python train.py --num_hidden_layers=10 --norm_eps=1e-06 --batch_tokens=65536
Below are experts of layer 6 (counted from 0) of a mixture-of-experts language model. Rows are named router (the router's row for the expert), up (a neuron's input weights, with its number), down (a neuron's output weights, with its number) and show model dimensions 0-79. Each number is 500 + 25 x the weight over its row's rms, rounded and kept within 0 to 999. Numbers have three digits each.
After each expert's rows: "mostly gets" lists some tokens that are sent to it at least half of the time. This comes from a sample of Wikipedia text that the model never trained on.

# expert 4
router:522490487462501505489548507520539491497527496521482496496539520540457537505479518518513496462518537450480477514482452538497519474472509510480546530480450528516483468512462501556482497491495498497534518486481550495535536513528463533520481496
up0:464496478469533480513518505504545469435517444523486481523502506490492503450487546498460517564468513519502482469494498553501522508498543500548487470492465477483494538543492442480488489504427489492471494496476487513462513469524455509510496525
down0:472491498499478477501526511484526469504515475478516513475557513469498481496486480533467492480437445503505518479501460513525491497488484536487510540534514477507487549496515518487498501535523487529492497494487501499464531499484488494504456513
mostly gets: " David", "ić", "hn", "mann", "sson", "ović"

# expert 40
router:496450487505526492510532467474496523472445507477521480530491472489539501488454449460485528534506467545512499508494513539516503452511522547453481520511522496535513543473539479482525500459529527475526514453523537495492503499529524521518485467
up0:459468504530507530471499524493480503472486458499473497496502526519528509501482479473497479491487502502532455508435487531505532523442479523486506561520487473498533489542510523503500534468508502483469524548525504493562468510511508532508494505
down0:498502484514522511500502465537503500524529477472502524489459475526497503477502495469543492492542522567501467480488477467522519501490516515511475562525450489519516485481525500484493509508559531529532478546539471508505518510494505480502527542
mostly gets: " —;", "',", " |", "\":", "%;", ");"

# expert 62
router:537513521512498536508515516523532471523494540512512492524509518518459459501520495500523511494456515490550533523538506514478517486506507499492529482460526536550501492517485486470524529482477497448512482541472512506472490492515519489517472457
up0:491521497465505497494506503492509482472485516484499510502489520561490458494515470504463498511519519522491531525494499521554495490525466529530476493488557561551542502505536495493495479488506462523499492534501481569500525513500489491509524517
down0:509494500492528506515481515503489502499519515505496508465497510521508479506517480484505459496513543512456511480476490480508513451519486507544541535486540502487505518503495483447519534521523450459508493524471503532500565480544498488543465516
mostly gets: " album", " novel", " Directed", " Original", " vocals", " NRHP"

# expert 16
router:490437443519505536540557482501497520458502535457469482494464499461487459501535503496525456527512532528510521512497501507538469508515512504477503492474524526486497547474537449522460463473494494521510506493484522517494483499487521460499489553
up0:512524472520534518517537486545507496535497526481529500500514503517499474553486485498487445508517495537456462533485510516498536467486500513541463499476541509457485506500509526464475492503541457468505524507466477492493463480481502483437493505
down0:515514475506475518533524511548502529485468519471493467501471522491498464509502561475517510475473474494495512512535490485515465481499506492518514439477495487520502503500516524532491495523522563526459513528510490498452507524508497505515482482
mostly gets: " became", " are", " been", " was", " began", " is"

# expert 18
router:533542460471480462460507514464526504469479513563490543548479451505493506493523533458503497476472487532483503482467465477495493549493504497505492485516488519492522492514503526504498499473520482539505503501496473443492497517488496486502505524
up0:480444520488461501461479512530522512528467488485507503474513510508457509472524521473528499527529469468497531499496507519473489499588531503527495537502461485509443459459523490519508521512510445504476498505523425526520502500515449485513535498
down0:505508525533514521516479519493468524504520508504502538463505537538511496426521497481508529543487509468452486503499511495482487513502512500512515482455507507524457496461472483506561464509507485472463466492482471469527500484528512534526486491
mostly gets: "\n", " ·", " →", "    ", "{", "/"

# expert 48
router:521460487519490515476500453448474487508500511516546523474497505508471546503500506522547525485524495510510499523492486499457534543539513492514471516524532539500521531482517490483492442509468499522474504471456538533503533520489541521488490523
up0:506491481532524523455465456471497465495524489483507460484463474542487503480502514482497505511507509488470526516491505524534515498533492525486483501518518542493508554479504489529481457497478510462475503502545528483523492484497524528491477452
down0:500510484473529557502482479508524526494500478484538470458476518501504513505528512498493511487474503549547508536467545476546495518529471512467492458507512509493550539488473482470547475454475509512509455503470518516550521527528525495522547463
mostly gets: "im", "iv", "ac", " no", " Sim", " Sam"

# expert 28
router:424520477493523534511456486481529518510511491486475478494487515510491537456509493546507477521462538527498519470487460465514504549525510518506525514483487518490515511521521462464496501491515519521503493515480446496507446487466533508489453525
up0:535524492485521540500498516518521517481483534458470565514500500517491504504521486484482493451476489482473487504527465495483500542536520415526495511465507524505480509487503514490495532475515462511501487499485477494508494471517503486459498554
down0:480571499509439472500497484480534506489512506491507547522505486491538518466489441478481484447474547470539469522568485517472536501481478481500512537502500551487508495508455539527521506520489468504516491501464459494503499502525537495486467507
mostly gets: " JPL", " MPC", " Preceded", "Personal", " Votes", " Website"

# expert 3
router:456471518500491472484497497510473480499541495459469466493550528502496485460544496465496539480478514505483476491524450508566467489484495490500534493477510491518480502479488516517500547474503492488460498493515525536477493528493444517551450523
up0:471506540496489455510492508514479504503535534497505469524517518445499473513512475465518491506505502460516501494525530487532503491503569514497478485528514475482506508475477503468507490524486510455492538492488532522452504488474494503473476483
down0:484471495500474522513490484518501478504513514493482495512479465508520524505486487524468465526518501487484511561473494538512488493479550549517499527466500530496533455475482547504471445484529531465499518475493493501507468527509475490528522479
mostly gets: " Brown", " Airport", "ville", " Chicago", " Street", " Wood"

# expert 14
router:527484477462548488482529514481481472461454506467455512506486516498486492493495506484484500460474494527513513440476518515518434486528495476459516485515478485520474516507536510502463503526522492508506540492490454489509514537512487506486500479
up0:489528507522505472506529485483478504493495474469465476514493502531517511479477503483477516498516501483521491460514467550461481456543518526535506545453494543493521491554472507486529471531468526495512536510503474525487485495460507486522514527
down0:493482470492483488514500481471463515551512488485546477478506469563475524555510495546491498512516534444512478487505508520482538516487509483497465511481530474502499503483519514476528444504497514481510524550525515550491545496485487520535464497
mostly gets: " from", " became", " to", " among", " into", " served"

# expert 0
router:532502483535472525526507502480510533502525456516478464486506523492540454507521508484467479450488521486503474539516493447483454448507478546449494480497467486501457550518517485514515523544508504518534496489485531483505495505498528535530522541
up0:495454486503492488487534523497496487508431521557509509507468487488454501503544526496504429521506542503539483532548511520532442472481513487460522478504468470488487535519510529512517528519498518509466485473499512523483491510537515450524495481
down0:459570463497504482527511537528503437520480510497484475494521471488480486492491511477477471474490490518508522536528488509522509485518507472490530497484563461478479565565488491494483478505516520494517500545479479515503490481536458546515469512
mostly gets: " the", " The", "The", " ===", "===", " =="

# expert 5
router:511481479518464509502520512504519504499515467441509525448512451526471497483498455489550508479513491518499476524483522502515510469478499479519478506525455486466520497508503548510510489501500487528529461478544531483538520529495502505538498489
up0:536460514537506516496491513463524494508488465467508506485501524499494480514535467473518491482478513463564544520523488482513557480509501505501524495512479426507495536512473500465478530520505490497506498482507520522519517539519520509478487533
down0:445455510554557497510506488506472498527502463488470493480466522483541478508505458452508503478529540515498501505491494479523520504537501540515496492471506526494522504532497491508538464495498474501539522517471554462522488514517528474529494484
mostly gets: "ij", "iy", "š", "j", " Kal", "ä"